config.toml
num_hidden_layers = 14
hidden_size = 192
n_experts = 16
experts_per_token = 1
d_expert = 224
d_shared_expert = 0
hidden_act = "swiglu"
moe_layers = [0, 1, 2, 3, 4, 5, 6, 7, 8, 9, 10, 11, 12, 13]
router_score = "sigmoid"
normalize_top_k = false
routed_scale = 1.0
balance_loss = 0.00595
balance_bias = false
router_logit_norm = 2.0
scale_expert_input = true
init_std_router = 0.0175
lr_router = 0.000777
num_attention_heads = 6
num_key_value_heads = 6
head_dim = 32
vocab_size = 32768
norm = "rmsnorm"
norm_place = "pre"
norm_eps = 1e-05
positions = "rope"
rope_theta = 500000.0
rope_fraction = 0.25
qk_norm = false
attn_scale = 0.177
tie_word_embeddings = false
parallel_block = false
init = "normal"
init_std_qkv = 0.0552
init_std_o = 0.0
init_std_up = 0.0552
init_std_down = 0.0
optimizer = "adam_variant"
learning_rate = 0.00106
beta1 = 0.9
weight_decay = 0.13
lr_head = 0.00738
max_grad_norm = 2.0
warmup_steps = 480
schedule = "wsd"
decay_fraction = 1.0
decay_shape = "linear"
final_lr_fraction = 0.0
batch_tokens = 32768
max_seq_len = 1024
doc_mask = true
train_tokens = 371000000
max_steps = 11323
dataset = "wikipedia_en"
Below are experts of layer 2 (counted from 0) of a mixture-of-experts language model. Rows are named router (the router's row for the expert), gate (a neuron's input weights, with its number), up (a neuron's input weights, with its number), down (a neuron's output weights, with its number) and show model dimensions 64-95. Each number is 128 + 32 x the weight over its row's rms, rounded and kept within 0 to 255. Numbers have three digits each.
Before each expert's rows: "mostly gets" lists some tokens that are sent to it at least half of the time; "raises" lists some tokens whose logits its average output raises strongly, later layers aside. This comes from a sample of Wikipedia text that the model never trained on.

# expert 5
mostly gets: " FM", " XXX", "CC", " Piper", "ST", " computer"
raises: " (", "\n", ":"
router:154142172157118114131113157178144093115107107134133120158193100153148143110161177091110167149117
gate8:107055156156174147098127080098089088158156057110147144203143129076120122149105149083165135091119
up8:088172140118162149146145135127189156131130116149128171119094174152107142127122056188106141134107
down8:108171101123111157072138113142121166133146108153127128168115146124152149168106137169065101117103
gate9:125143151125150093145155090119104119221136142138141157150128102068120087089111112087141115104102
up9:134115101159192092153103195131152147110084125126154170111099160164170134104114146083111144097081
down9:142127065146141141148095086165158126148140132162154111111123118088150081111174166161136150091173
gate10:106102120091156141151119112154124143121174135144154127127141168120120138124067093133088150130165
up10:130115143138146141186134129150058121083154109151133095113100130087106156169175113122100194129109
down10:083135161168104159112128115094053130088124146096118137106120102139123193104117071110122111114112
gate11:155057126185096171158090152114115097126116179145092118090128130121132116151125168104103144138142
up11:133065113136140140102112140094137131165130157107153090144148151095120086112160134109113124119141
down11:139118123172136080123130079097125129068169127137105100119118133086091120073169115132131188149107
gate12:138141106133129128112144116173118135074180104198124124114147111061089181142098133161095182126119
up12:066129122140135153106145079101155155178110202167138132149089157153116121139061094117094162070116
down12:074118100090113111164142151121166131070159118128138097130131193113082095156127196149082141101124
gate13:104136141099105126130156186090245107121107121080104095104124116096119156104068094113118139114187
up13:139114144157171146116138033110163145094117183063144120163165188106093162117105056078122216183093
down13:150145111196157109155161142072128138135158107206179068132102123092168088100128136140117128145112
gate14:144154148167127079156131200137170125094175084109120140143119139149080134068118074107125067179110
up14:159106147209142110175101120157178151134059152121158168150183127158171084171120124127108108117151
down14:131134144171143141153153146127141137076140152091110146184150157150110159087085141136102055140124
gate15:160110150101115158123096098157129147131128123122090111114134101105069093144216141182142101132061
up15:182082091165140124141118099159090124159087152109157118137125126112123072163112091190146157182116
down15:159112210124161167130099106122122099162150135129120123120103080126127130153165174093188106070101
gate16:168127119121149131144125144136147123126107136082078152124136169118130088091181104151172102143105
up16:168063143144098155101140137156126120108140069106169092128087080129149141111099190141095097137162
down16:134103160107150126124093176149162073104162167191116094160131163144126111181115117137124145101125
gate17:119139137113126141091136160136195131128098141145193158111173125101154126155126081120167089100128
up17:090086146158197058139122025171127102169117119110079096135069134074108133128119162192134067097114
down17:117171157106091127133141160098191066091115104099095106181110171153150141081190110075121150127089
gate18:123062130134117108153091169159140129102135096104126136151192166167113149119097103095167127177159
up18:082139099155129143176134154132154160114165132148079159081172166154112180110089136165165139132134
down18:108168186146113116138175117160129112213169167052143151127102117174120136120119123130112094126112
gate19:135134137077144111120128119125170108182140153096135108173206125129200168077129107118130175162117
up19:159157178157171089112147116126101107087149151123154153116221152178133096066105184128104140178066
down19:152129138141194063155144132130169154134130162187109082134167135148106081133172146120090189177153

# expert 6
mostly gets: ".\n", ").\n", " further", "\".\n", " better", ".A"
raises: "===", "==", "====", "|", "In", "During"
router:136192174126108158133062144115130123070068127142108078175178081127138159094165158173072150146086
gate8:100143144116132127119048138180110109134164147123116145131097096135112156124178143122108082080146
up8:103166091083078138156090128103164184130154199119091149113143117137089142070130137138112071112048
down8:162122193135085075129117064142147132134175110132110119148140121194110136100161152140139134157073
gate9:155141154157161128109195170129153136126175188091059123134110159154132144099084095100161146070160
up9:122179136072120129162087147113168089105156147140162131064080148088109112100068108162059116145192
down9:110130204170061117125144140175101155181119090127150090130217147134156155151133145181101158198122
gate10:122111084168186121140092114091110108064115180155140173133121158119168116121081131141206098138145
up10:159166122143166094091167101150196150117128113099131092134090117118134129128112148144169135130181
down10:167109147098140139107097110135126134146105155146097150175154159147115108142126082178122115156131
gate11:136136148154164070167176146123117115131134151203188176102123127165166078141076144125173126107106
up11:170184120170133121183113155123168102150123222132193083086117106187149135121090166125105112123123
down11:134133120122092121129123127166170117084145106072111107180142192127117154090101133167101158147156
gate12:107172143138107127105144118112107087152140123143100135151140099097106106124087125079138080136186
up12:115140094114137149125133133135115105132108034199152115122126145101211087112140123105121162126140
down12:178155150156127126168120204135139151104140058093171183116113201145161125100188132164114147088065
gate13:110153052119145152084100182130145132088118182076093132172132104146203150135126103104147171104077
up13:126104146130072072070129098104106123151131108160138083117096172116089174155140070145143122124118
down13:139131193128121151074160088133179145117168180103120073152119114142112125104104092124105116080102
gate14:111143159120104122114099129130143134086111116154119081115085087143151111149137134057145089178178
up14:142099077118185127094171097166118131117106089141106136147167156175089208125137127155089111083144
down14:161190151114167103064104141149089092121114098159131174131121078129131166173142100144061215105116
gate15:119101072049159141149156120101091099131107126115080092126155120108147129121123126078087177168162
up15:170140140103055101105191153178116077123056160051075143061170159135170146098128112172048119146203
down15:139119109129153097173104126178137131170150088095072119087140191135118131095126117093079096140128
gate16:121132106102149158093142106164122133123204092178100098109126144128132160154086134110113116150115
up16:172099101060157085156103108152090118166179180108151136120161124164089132093178078082115130107100
down16:127137175098184193135172123074091113142095106153156090176044146182135142088122169125126135191139
gate17:135119188148145105155139124144146165113151161138161066084128166147188064128135128160214142114132
up17:190178119127109126167132139156117148125099160142162070115085139125190087115071151184131186121203
down17:131102076137105129080102097104121178160113166101152155126053133084155116105101102158148139177145
gate18:103128167138084199145152133146134160147071059081124134108143132142123130157095137135132141179131
up18:141153149080187104127087114141123134126168134157143121112127155146140136128102127195153141135121
down18:119091062162104189107071088059142092086121102134126087199120162138138169155155127162154186169131
gate19:161161109166129169195110117178155153092154108130097139090114116060101184159102126096101154124136
up19:141120149120163113152148109122182074119095133179159140106090114135147064131119173151101128160168
down19:149102058095134126121156123148101113078163207123121136144101064135123062158120089120170181164158

# expert 3
mostly gets: " took", "-yard", " team", "″E", "any", " *"
raises: "3", ";\n", " may", ";", "5", " •"
router:141106079115089145162184149073072154078083183092167115139111167160152146110039089177110104124112
gate8:161152118122168206154155108119129193080134153134167153158137071175132145130099168155114098122079
up8:140089163145150137162131146119143082155140133029092085136094180141154119157138150077188086142149
down8:126085116135172149092122131187173123123136151085104183132190119079109148187115115155061136115072
gate9:080081063136137165104152110142141135125089124147161070076129128137143088100077087143136119100117
up9:156182168106105136068095124179125079149156129131098079151091132113109134139109136093125105141173
down9:072137130093137112150080109162169114126133116196097170104113119115144135140119113132064076105141
gate10:125126097155192137075109139160138141156096124122060102168151153144150102164129079115203135109140
up10:156095117168052124151152115102127154142130165070225108151057119150123040138059098178113137072122
down10:120149150160187119117106151149124116157136136138071176164114152154103142121155149054146107145115
gate11:139151155128074178145206147067143145140115172143100125130165101121094074142094142177074155166111
up11:121137138086185114111112107156129087168172111156110141104127122075143144137148077111188132081108
down11:123155116144163135143079161174186119104129134125116124124094148109134204185148128120136138109115
gate12:091087118125105068146112139128155153109121216163147113137091133081117126147099139096089136136106
up12:119187138136131120134133122106130119137162090147131137108145101120068084124107134116119091133049
down12:148115113158053120128079115150131165121114146133140098120163117121140198137166093111107152094144
gate13:121141139038139143144114149133122186127121139074092150153121094113117083149121096118147167124183
up13:106126169137137115212070116101149151094135137092140128102163135087148064143083074135141114141113
down13:117150108083127085155139066134181035167111107122083153137102146100122118129113060149100159157152
gate14:092069150106061132059174074143120163108142136109099079140101109112155136164153175098117161139134
up14:124167119165094153203134127099083147139120159142122162147157090084135148091097104133103100143143
down14:152127204179126132084189134150178072093168106130151144163120107132120141191165148113100125143140
gate15:113166140182118148161125147100095156126137120065108122146082170065191105103118127135121130159217
up15:155087195118113133089123149122132115116099089087102133134115113119000151109122133103099104182157
down15:083123129161150151120159138175133138089163163160163124123131087144084162109106170131115128180103
gate16:109136104093119183146121097104105112105102148113101134097120091126119157088143096109147113108080
up16:144101132171106164146079123113177122141129088141113161105097109151072050160157098202136133141141
down16:144129152209106163092142105143109136089066115091158085105120050126115099125181126092148113101106
gate17:099117117185093093141152177186107163171081151110119160138096160081112119121080170148142154128116
up17:149089112152118057095184099131088155166094095183180101150162115158053124111115171090178066074075
down17:129103138129138164145120134151132090144139112139168143095150132152171070117135099114126155108167
gate18:162152167146102182127177141137151162172130135170140134190086096115164160129136146121102099101086
up18:135136075125084172135100186117085143077091194189163097127108139074083102124030078109144140187126
down18:165098147129150181141152124148114192202100047131135144177108126148208080125129147108090121119175
gate19:158105182127168139211135158173155124153150142106110156061104123116132141156089075138102075134110
up19:103136117075138082145126161121158119144146120068140138172088122083047106141113058146102156157073
down19:139152140144116129097070075134100065125132143131155108130156105216118105121118123122129152125110

# expert 7
mostly gets: " voyage", "ott", "wa", " changed", "-p", "itt"
raises: " career", " studio", " record"
router:140199131128069174182032182119115138108119148107101122144159104115149193161200120137094146169137
gate0:164203102149107128125160134121151075107184133076102139133070086084123090082133127177061091118103
up0:131063144117165105148124146124175103162156229109120165143134120137151128126135124118139167160143
down0:110156106143117137156160155128141105105108120128205127089087146148109074117143092187158141072054
gate1:144103111113087152124132180143128179137183132075134194119141121123141134141096160084115046140082
up1:128104147106159114074151141123128044179121123101112098068181107077162132092150187156125119144151
down1:126135167135140160115146174100201047114150094117074126120130089152117129133184060062167142157096
gate2:144122105106117089126109129119156164182120124105145152137129184069149149140134146154143132180106
up2:109134155129092143176211127142113118116109143144134165146117132147107118145114113168124141134182
down2:128060118149118106130170114111096122162154111175136125089113107127131147114174124161099098162056
gate3:143085144133100022106134153110175155146119136195124141134133085177115150150087127115067116164167
up3:119153130122103120218183125126104152104058106150130107172195148115087098165119127098128142183150
down3:146135193101094093098121076172163168149111088091139161181174165116087074141118028143087139137152
gate4:126120166110099117141158018088114146159158139117074117107102124121143111117133093068109084086125
up4:167151161112181124120115119135149127148137132201154121091123097117107143119147067075109108145160
down4:096125127087129118202138158074080174116095112126152142152098134087107109147111169156151123121143
gate5:133130129132144129140122080122144096116168072118131090176089149105089123185137123157069128111171
up5:114124121105142078140184077135141186100108121154142131114143153137094070145135140106157143146092
down5:094111164110101125138130094109104194107179091119084159173078112133138114142095197106072138158130
gate6:142180139155088158093117148119076143115134129133129090056178131221135205064129088159151102089116
up6:141109147119115094106138092157137111137216209145109132112175165147139131118228135120178074148143
down6:099095125144113088091122159124196114092135147104105158135178161122152132138178087153115109162134
gate7:083169145157133117148181121084126125127084183106110156161188097097187114159105142134130149167135
up7:132117145094143053097183095173146077136153076142102143135109129185092090160130158089129080153126
down7:167139107120144102092118184135098114175182183152123175091130134037110138182112071106108167160157
gate8:068136130127071166183095165161171129151120125171082194121131124129196109085129141152069165155111
up8:176118143149127159166143110120160105128129139167144089141082113162092138140135118173089119096159
down8:139147060109096094130140145131175138138140136127177147091128133178166125133124107101126133095152
gate9:071157149134146075165151180142110138133144068151145141141126064145079145201158117184139126121131
up9:158179071076162178223134161225090139100085102169129105121141131126134150121161145167082108102164
down9:153116137158144158100100164124152096115117162093100070140158096163165166105153080082115139094129
gate10:151109110131127130164179147114137162159148119154162113146133118119070111104182145067209149086107
up10:113088121120170139073148122140129126120104118148137169080133119121147119130081128163157105154128
down10:127081078101179180119130156148139029105136159131181115126143113104139138087131067148169124112117
gate11:104134129129119153106140076134099128084093121173138099197144179116049152117141139133111100132150
up11:095115105103101183143113169140105161137146115114137117135133158044126133149073084126142112141116
down11:136192054098097167135146132160110094137127132121091098073113163098162100084129139124139104178187